config = dict(
    hidden_size=256,
    d_shared_expert=128,
    hidden_act='swiglu',
    normalize_top_k=False,
    router_z_loss=0.0001,
    rope_theta=10000.0,
    attn_scale=0.125,
    init='normal',
    init_std_down=0.00342,
    warmup_steps=200,
    schedule='wsd',
    final_lr_fraction=0.05,
    max_seq_len=1024,
    doc_mask=True,
    train_tokens=646800000,
)
Below are experts of layer 4 (counted from 0) of a mixture-of-experts language model. Rows are named router (the router's row for the expert), down (a neuron's output weights, with its number) and show model dimensions 0-255. Each number is 500 + 50 x the weight over its row's rms, rounded and kept within 0 to 999. Numbers have three digits each.
Before each expert's rows: "raises" lists some tokens whose logits its average output raises strongly, later layers aside. This comes from a sample of Wikipedia text that the model never trained on.

# expert 39
raises: " (", "'", ",", " and", ";", "."
router:505493506500547489487466542598552509530451436521526500499504472452553469594426523575540537492532539539384427412570580530580484490561546487490539500511505516572438505510552527521553495469543505428512512530541410494498385477514506479523453516525449419586429595477488590501607589491490485465506540449390476534466430475478550483528537423572515514463473433436405477508501450405514484583517484507491603508516487530487519513362449501460555483489431463419465528364479570513417510579525470467533501446482479461442587622486507524491532515493511586491433508455616481531521564434486500489398431477504502616546537604509482529521548563501412533576520474476446581473466420427473421528457449467556540386495561515476561474498528529504470559530466556507491512473573544527431543570460527
down0:484552431495477517506478469471516530512524668549506481512499480519515496534464585560389554514556458492480494546527501556496568558473412523428476467485461604531568544490562490536482473525592573540535555451474457593452497434476490570546462531391545537516478539492494489564515423518541471494562596416509481554479533536505445526495545631490488535434534502448492476457477478413586517479537523537420505546477493475469514495542492527374437511476457559510475444529473411583547464492492496490473561537511545467508586470490468598550503449503449552632621462411498376447460451569554479458605537521540551488597503396521536535526523459476555492458490480466384413428584521529448477532522519454606475481444477528567467531640541412485459530544433509487524504590489496524476529468474515
down1:493492468449461552489550492420462472419473554443531486506379583540486486476485437543510522492505464494581513552450531485426542563447523495528551484525547480438453469477543559521535486539427472447536534514529481451583518457536442542502492493530449582497441413517384587502472500479482521541543558532526448470500566567509483455482473484443493436561507448530462497504487521442469454516465504490490526411470428584418453491379482530449592596518540539587484563395487428591509509498518535491481455547432442564591446456501432423551490461425551469599430476534453492451423602451453596443595523484566487517490450491502452554451490573505454479566387469500518418419517513538556534613483567428522425501478619515497459440479440424508521436443500458449579590496525475562594441450541552
down2:511517434518477461522556483561504419498497446508469530449508488524545529490498469453551468468542431552531627449479503474516486564531396534492470477333498509559476375514453498467565449564544529565558527452433561493496483521465458435455433536497478519459474458485510516470441456499533491515546609555382460444470434487479492479545552421435510552485518552470548466395455557495476498420484483440471544444458592540394490462497542528531451472547481527555524531546447478545507487412488475508448487446534442500432548533497547410642371475509506561604434532510431538551537437534449379456467601436504516478554489502499462502420448459578512529423487526556473462548540488483564648445473455514549537488519493478522495505516560529509434432399557493600529496562394455507486543517421434
down3:495528497471471523491576433541481447544497512492493474467536475448469505462575469508490485448553578467530483391448580470435506545471484536432510502474556615644443425524465515475508375531496379414589511471543479485450465577429431532485474515464585539448515522480457490502500538518468497513412412421506460483469421504527497551472477453523475456493479468542538591475478551492433413517420488569525588495512493451494622414478607514475518501507455522568576498499597534457526503498441465516449505498432502445458491481510540591584462554420492479580410602439516547558518578542461569396499556579366471464412463527435541533543483410492422434491575532467472517489421576501520532480508475505485486470451443488440453498499509489476509458528466459509510587591482563574552537377499475
down4:569528496592529543556430542402477516469479547512638410580552481530531470466413391494508426454505501611521463432514628529467444453472529562453504432509579509562543512475433524534588469557483530458511432515539609582437480539478428485468474577453491480630546510494529468548448470527551503657484543500483457489575521508527556422443443469498452501541479548438496454408519554524487516507470506575525566504540575572620563535499466511540479555501566445480541515414454494529527489470471565387496555546507470519561448383519448386439467429483499476486424506514499535483533590495509517466510490469566446463536538482450540517588455504444502521531538461469506424473458451561546468458437454447557567580549533532527478495506485522546503484557494442503413471539574437430480537522526569
down5:501485517500584569602502535550492524548598489555544479525592532498370465462611467520495551438441543551580507485545659539451442494512453538553497484512464573486503548443479539444536479533454449461459492487537516507461442396547432586443558580499487483516501548522471520472511526540507437496543508515515476406604505418562604501464584527498459507492534491535459478383462477471455471441537473488534441477452487540520632510516526438436541470517475456468465512499551568433580543504524460470474466448668507426509487589512489547516502452417583489411462483566532626614419535487475434424561573462571430483480482536458572457505524446421501474531620507463552535449464491528569505499462527493473538498496488454516595492477483466478448412543516555475503467506539427535518483583534508
down6:419505493570443512550479550518446558539556543465512429497475502557392614463488439454600438544509589449480481597517523560488491526417473626465504580432533504464525488503459519501565506496495522533498510527470491522581502524531530391461542554517485549496446596436514589572578518460536440460491540526474451462498523550474536492419470488479562482550537478422487525503556479509450566453540483549495436467555493600610474536445581523448493494482506570567603550434510519495517592526427492553518590529556509474500523449510507528457454498449481593451568564408591500544549519421451561592511451539497535502433451491533503529520555438501439438464575583532507420520536418598489562486609454499514379480412560577473533468533505581437596489539514456517441566528464502487483397529460498
down7:472459493387515497479539441439503440473586499453437518429477572448457525551487619464538440451580528484516507523542410478420482509504531592560546573530431521520532496444470513482426560473524470647611435510501551506588576507535492466506548549453533483500518433583520413506497508472565587403559417422467495432518525415529423478593570434423485528485535518553464488434544594491516503464570515445539484469495430510448480540437391459492457516508521503420591476517554519573500486517482473519428414533437499514502439556606470474452570446376485597502507510430524553522541520460476537459485529537512468596506465483442414568466501448509371462449551550475530443520502555490511542522519469576537474528551503501445531551528489564515511524466570498485443592460424513493520494482505628
down8:484544480569500463519505515509440531482485533426565588529408538486459557477428454458418500477551480507516517436578434547505499513494576430473579472506540497454574517553516513448517447486401578483535506512388563568441522444437547511512499455504517503461530490394489570494494485439503529447519420536439494526465403494479524513553489505516539499447302533482498520481469480495434510436540500620501481476436480565501576507555473377487550516547526500521572636566440402505530529531594512521539563487512467470523540467442544560534518416397516499485528468549559509543511469550464489507521482587567444428577558481530409596567515443500535571492589435452597529559612531462476552526441413439584562497506500471512474449524492498419515493528517567464478423541634509486479453501441467
down9:483471396471402469476449479420415444539416534463403492475441507448586536502426520440563593485550585479431460449545537577526498408472494534507458526501547474413467428465476506538491518439451499517481563488443473467531528530502462513542508491544375426505515541472526532516498575502537519499455461466508501487599484500500373525509537442459543487536479508377414528559493504477492516560389480446456481446579531506416446380576445435519518577540492384468539537543473503507459460468459478503563433488530451459492499522487472630431502506565492526428493487443551463559469546478410477553493516471487431485540469534558428580454466449550573505492478555609621559552503473484429505527452420514572440359572483597502538525541505437515499466572549465543485514518408544466486563515517524
down10:495426475398490503467441504454533495510497525478515570445488559532452449514434434462437474448411507512497504533529482542448493532559511519560593461489527512416444519499530479471539502615478444508473487465413522512485559465485566581567514579474456511485419504492440491481467610528497470515512460529493523468510565561592487528516454515525489592510504601494478516527527534503477542499457542488520599600492513463526594624606481430443445494490575445522441541503456451530427562512549480517474561493495386478549492573621592439557433467454463592477433603561457481475538476469524445431491520483507505490530523428466413407445462459492571556450497414428550410478393642445447420477408523463555560413505492551457458577488464541478505521434495477508515515463502539522597528573416432
down11:523587462513478542501493505594450383601471553501540503451543399501492551467486460433446548473472484552497469453485512521418456508509521498464538533506503589502517540462521514437491475506559603376499469555579512528496559500412501501490491426563490513433506467522550477456533426507593510547459511542513577488589526485533485484483429517432453552605486428493546468451505501559458521433517516507498480603526564508511503512474481564507491481533540513459537446633382485475494536519501552482434491603553528423512550486484448483493504481524555452422498456543482476509567435462516565469513413448588580403611595486524497567519502408510510415496602532423439495532396496496427534429602548512496477465514386571485446516407597478487584484441517543547515526509514455503467464570446656
down12:466583473516510455492424412443433547503514503527536506470508478534590493469561528477496497558536472451523533558437536421521568519422484456481368537437543496514529467497506493548521522576533514529544568462420449489550518464573490545466488490554469563504464386520501491545567592406466502466525639462493532486447574435469419523569575522547485494429437546465456547529455507532485534522445524426560583562443529404440514473583446464597549474386472427546582535442530540560497426464555492464588441559520459512544522442478369559532471532467541500446587439379495523554523496545426576541469481501520481540495530473534609456593501507440452441478502544483455467559504462527533518351452566565486488467513570483465523562501536565540449509475471549563411504526560512445505499440454431
down13:363576429523542506521524541594538483505369451559445592470453459560463457427419491499580566584458481447468522534448559516511449445504518512485446505513520531557494475538505492553529541489621491483550609501496412518487512566526502478559517521495468460610486524508445517535610559452472458447606581537503492518568517457496507547440470505514557462497455446506538471490506557413463527496505409470375547504496517550366508491431559536466579505482416528457514456532453587516465436482553470520495458491441448427506519515571599535557439609597472452474517598450541494513631518497442518580445518465478495590588540566579510424530457489524474587480434512564449475533467462563560450506528537441443506434451495460496547530545465482481435518450537554463527529505479495555447444414509500
down14:531506509409434484429481522477440469455446489557499425507447491453559530533440534451434401494493579499512605581418491529579418490405594462614536490416447556523449492380517528427507612499470468507402492549479482478435416478486540453472497484481500495543581432512493550520457492515493480526416489451525502514543501470442453557458492548482523459560492622535472546502551524492504479497570550463600479531591472486478567450537398562443514432469511429443419520536543460454517502467491488534481458558512496470447511465505454502512498508566426495491474617471534505429460523514440537540471454511545512600438464557544498527495544492586494519405538405561497390529562438529547387590500492565515504482530606505516566496447440394458544456499416415424529545518494505430609455465480541
down15:402529432551479455546575505566496473429494549573499537595462486530475488494470552537553517552480443541430578489524473537583423426563462461565468390416475475471499483489445476503562537561568500594528539562544553502565450426585478468507528507474458408483506497501579469531539513504507417607593541491522516501479567473465463500458474459513497480544555547586450396492576552442547432534505480578449500433466563490483401445474534429469386499540506616477527386422497543436431493513497472567474559483470535523435479524470537535488446447549504492485472523442470473488511520438494398459531540520437551529510482457475452610512476520520508548528504453536488432426493478508441536553630534563462434377478552521498427516597559416505508562497517507402463422495552540485413430600527548
down16:504513551550545437470518515498580443489517474546465537606522503551469558436524417501474487544548515468511503463505522533491489552464542523476509584468538410459509512533483480566421586529451489499446528470505451508504518492506439527448558421543474504456386452514517486417538565544533470492501446483519564445557530480520513513552585336443431590512446564517540492486493549612557462477439530493441516549435500441563471565571462519553482468542542512428499537523551442585470495425545540452436538461470503565600510417538487443541543444481536510455439507513582499495540442411422482529382529483429493417477488561496604532507482568385516445531586433562423507478515562483436475489452472469468544632584575547482406526485488566439405624528511518485443528426532506538575461453432574
down17:503587456458508540584513517465501469574548508508429566469459494588465574563558420493535563535504502584519449403530540599550433605513501531544526520467534415428516522581496486525569422580468512438525501519476511444541513419496456491432450466566481434497436557411470538442552486531572439598497523553450435493469479466518586529479613545555582512503480464459494491575515470627532455529479496473540525538483619483520606525544508510488492500451519460543524440413513392577366586500537553441507544442461548569537467518515487521506511536507570522489570453505455478508548403587530419475505487472468481456565508438464552462535446473495463541433472483447427462490540490427484550455456527409498522568551499599460478543457532549508549445451508534566471410498482576556506483654478506
down18:506555482458605568450534449509444523567448506464437452462544504470552485542519559402599529595593491434441495417526437517517458442507474553547489541412451531567475586502433512510525512530572376522490526502536446455485525550462458450516428474457579419499481444490517499474491505477538357486517523521446447536514400490473509489475511506473475389453499493568570515503530564454503479535492479399515487478425506479524535470492575555509580594444476639526470519538543522491492472501550594569533497461391520477443422541443522519502518505567453548560530513476516442535539614452555488493582531534390511543549482514426462496564560551561525420584393630512463421423485530568463545549516488395538495472490558409491544509528513514483402514486423519472549600530463491527512554478532484
down19:537513515541491515512562546490535500579405484510505516562467552513524438516439451513513516584595549466529403463485518538496525551549475526523435481558473468411445522500528563474526355509441434576494538450513629537439532436491532470420481551621472569501557545531512510513469511473488524484519591514421415569470520511508490595526496434561578494510478505532452611540420467558428475561451578567414505464519542517439548517412455458532578490513506460480477475512473486483436467486537565540426495539453448549493505491490436598452390471539458520466449600438520566502612481458456530459483435503532520498501582560452533503527492536483471479483541499474490396537547604515375492548422471403487405521487491595535547475456486531634509493535471490383518481517426518526394531582463502
down20:476518591590556536536452496522538494574569518504505531543532467470491499478549502571510471527524465557460527489510451566462492550603455424438556459500559449642486453557511459448559523490582473389500568468439375485463488489506585581509522373523512496530492570438517514392489507437524453485542497484433458619501482533477497505528557557617525408483459491495483504501444526510593508458470480451468564487471466422424482468415463438481515459457541509457457538553547578522496529506478470425507510493481516441427454545467504550540508559525519574500463537388490526476488572588501554502427551381438559592427552560466464461519511443509413423596389525477518477487443558475497475512481538488482496413469494535438582595519558501573525503522514512422486422508386530582487573444486582
down21:528429500435553473502454518592530408478567481512443542418526471520460586501482501462531537477506482506560565461511490391435388481476511495424449546486438626428525553494539543444553516452521527473611537477535546498480460469529417487520524480428545526477502557607476481562580516486478518443471426631537432530504561482470594575558538537479478489467545544500551497561488485461497513446470527510458479367477483493551433433423542438547464553490561488460423515417559527468482481552486447460517495453499457525444546591471512508469493508525432476611495571531513503457518555533508518440440507477573480509455528461515535434487451572588513346546485567590501485531400521580486528497498568473436471436503471465512438493528560461417516469431569430466571633513495448508637476410489553
down22:466593474571429526512617476503589554439464437466501531536528497404494512519519482464493584460498488464520616511556463436551522642576441517516576447612493560483456524566482489519532460491531538583500493569469437407418527431526539523556571496524509519538511574486512465462567435519528459412505377507441520535387419536505538434519433450491498490564444578463577434523541517519506558538485501494446538458438434461501397492518460526460481446543495482507506436473461462523497608540528473468493538472543503479434495482499484493569512561472541540497493506479558509491443441612485558518529517483487523486475560497479551540470451454454410553550506411506511472484606553540508436534509441449426554583497450490497566504452508401509694569425473452490558486434564482544417514507410426
down23:549527538493464521430492510517465455495483495554577480499474476477529472490570494472430441464491570539626505433453549380468548520468498474504547544539444553504510528561495546463545503523426506518536545457446531526579501440562521616501599516536552426541544478520447542518567483463570507502464450644520420427516507348503435450427553544523464461492520456506455547593446445619569491474389523504491482559363497497526509473532399471508516503494564461486463532470601554521454496403485454481529466604398459451572539533503560561552500553484442450418577435519528541539508462538457479576534566506513556524521554497547505515386508558502639439598535480478494470507434573509462571538550484434488539457560507516542492515469553537551493488493477530507484477564581511412530452429417474
down24:559495535561564515508528496514595594435577492478473526490463534540415424457562546551440578446522427468433517564514518577455486460430556598535445535485519611584452520548582526411465493514428456573520431534463491392509480472542531508592517493430491561450567513550557393486446514449422477519413523512557498524431469507539551448444417539506581481518492458551529515483477530467392625533496509474492465478530415465501489498597489541534510454450516529476500443525623555606543574511506530558415580471509572482474469570507416409441494563553469507459537457557538495603490504425511466531487486486420509499426403468423506509488523498411458501452533600523549504515542498561518485494442546496484544515532460537549579508552594448468434400481574569539505574492543507525493546500535465
down25:581476495570554446507529558460383566460519490520561531409528539542577499501534412477393459417447516539589470447519428485494526482571542404449515480571587560492506400499486552409496502494595590513504511471438496490466610426567590557562477484483466445554489520515443495469425473453489599425520475442479605509495486464496378553501479507493458634438431418506534499521526519561475561503572517411406504501542412556467507487487383460547550506497463417459570536519444501542568560484501516440550482484528474598535515523474504508537565413541489445464533487556557515507545476489545419463497470477480459482461517543498449467488409494497568442496502436486522485556600510437538581596503487446601479554481491585487490513499485425502516484512423506591492418448527438470423540539469476
down26:532603540485434497468496498406456501454555506487457417551565463430585502501543439430417531342617460514551523454535400496522572519416472415473610478471606503582405463531477564508480448486451403465464567474494539510589442572431566498482503496421567447393474580486490457476502525511530602536530441467482483545474473515485478415549465448543560482580451482491486508467458544499546455481507477567501511494532486561527509620411489458482404546488516508445455440536575472466429503468560495453457502458456517546539510437499552433598536438517426553563459577472458481444509504566581535457486527495463405485526472459597461504427452516449475489497582512405501532458577422533471461605475518496532465555434539471541436495513512429517499528526491423506510527495480493460450570439444482
down27:476491480474463515544471499485502497542586392493605477455518477460458510519474553492536470446492516519436520477534500578494502436512435522488511567603577483529477468491472509408519467537607577459481315593497608588451553468486440392576499480530455530439513455376471536515511522437392484552541497539509573533466472525468510459490520510529388548519522488422526510617479562475454502521522513458512522454460428509494467526522499487503546545547519456399515500481485600609468576443529553533483499541381461479600570525513510471421476546501459544523477466465565476526546514448639478448566542423533377550514455403450477460555495549481504562448498414488469547481526533422558546483526450509450499575456496441552449510469442495428457485536390525484538579539504502591473473452532539
down28:492460467483371509411497564513415596508487546493503440535462551488564501544503458540454515540434550574509427420553463534421500466466455567417438538374514471551473476460550566481444495515429523519526535543453485446520551471458476452440512482507503588498429560445501581479490594490451523464595517463595520538485510573528493562623545533549466533440519500402441524560480466516497468427388453486517462456515649551578495491550505549513555500453511450418564445470474482488496500427523510497536506524523417499439506539523428450522537490555491513481532402553430521575548385514575579552455521492468441458507550404502507498580424551513576442605554545472518472434487517479470404494420487477435509584485482626513513501513512518591469538440467508498565526516477444499551412453570549
down29:494518471555428521536477570478473473443512527545573492533424533474549571500521524523547566555540459593505480524452493514429475455514519520557515564465497471469519544424450478518468540419529563445445475513496470449571411478487479478390550467491372472477455541422625452556465661464529508595549499461482550488528615509527532579514555499446490494499618492469452494467539464522505526480556481553411545578584538552490551439504425491439517490352459441459569550497454480531426441520481508547563424576507498541478476456466412573464515494488482532484462529448497570529509565435563523540469455472556518538501541536549511432477513598587449535472494447475508537488525440463412489420585480445575618349525554568509544510522504478504480525452512525537491505432568527407455406482574464
down30:527466465480448455554529504563491491520549565388498535510448499478496494469462387410486487443491512562482523492429542546444459568427493524524553383487543456528560490635485505564545533362450492473511512504575459514493588520520464453463581450497521512360528478523526504496483437496510520548512466526489460420505498544555430491507469562535491515459432485545545525493441473593485522466400524495501490615482539535477565509523422431456483565553573459472558465511436460548466548424605507437506557485492498584446529438475511540558554533492488508468478490544498579428642502402607526425487493496482401430438498435468543581528498577561511449548503532451455531528600499420489522397436561547489537575541515513546473541379459507422509553556499470509520469534561453556419580539463423
down31:516573550498482404481516524377480472409450472546536457547554496528435520536526538530403551458508444528523527428538474556454636485537434473471512476564543449459529578496467568487589547498473493527536617520536529530501505439508495559455465514438493535466547468472544497456417491549467472502523405594465450466545524550507426574567558465478440472492460596457458555550440478586451539535473499631544501529497491496485518444486637470414531523543512491468566512441540466468556480502479556418522557509611383466535484564448505610506525495443475461481372463532571488520533468484477496461550599588392459499521475470505451510467479552495448546544514426566501503542438483440554566402569504464504582587547442560441505510513473545479477460507425467442490417491419501428498431571441526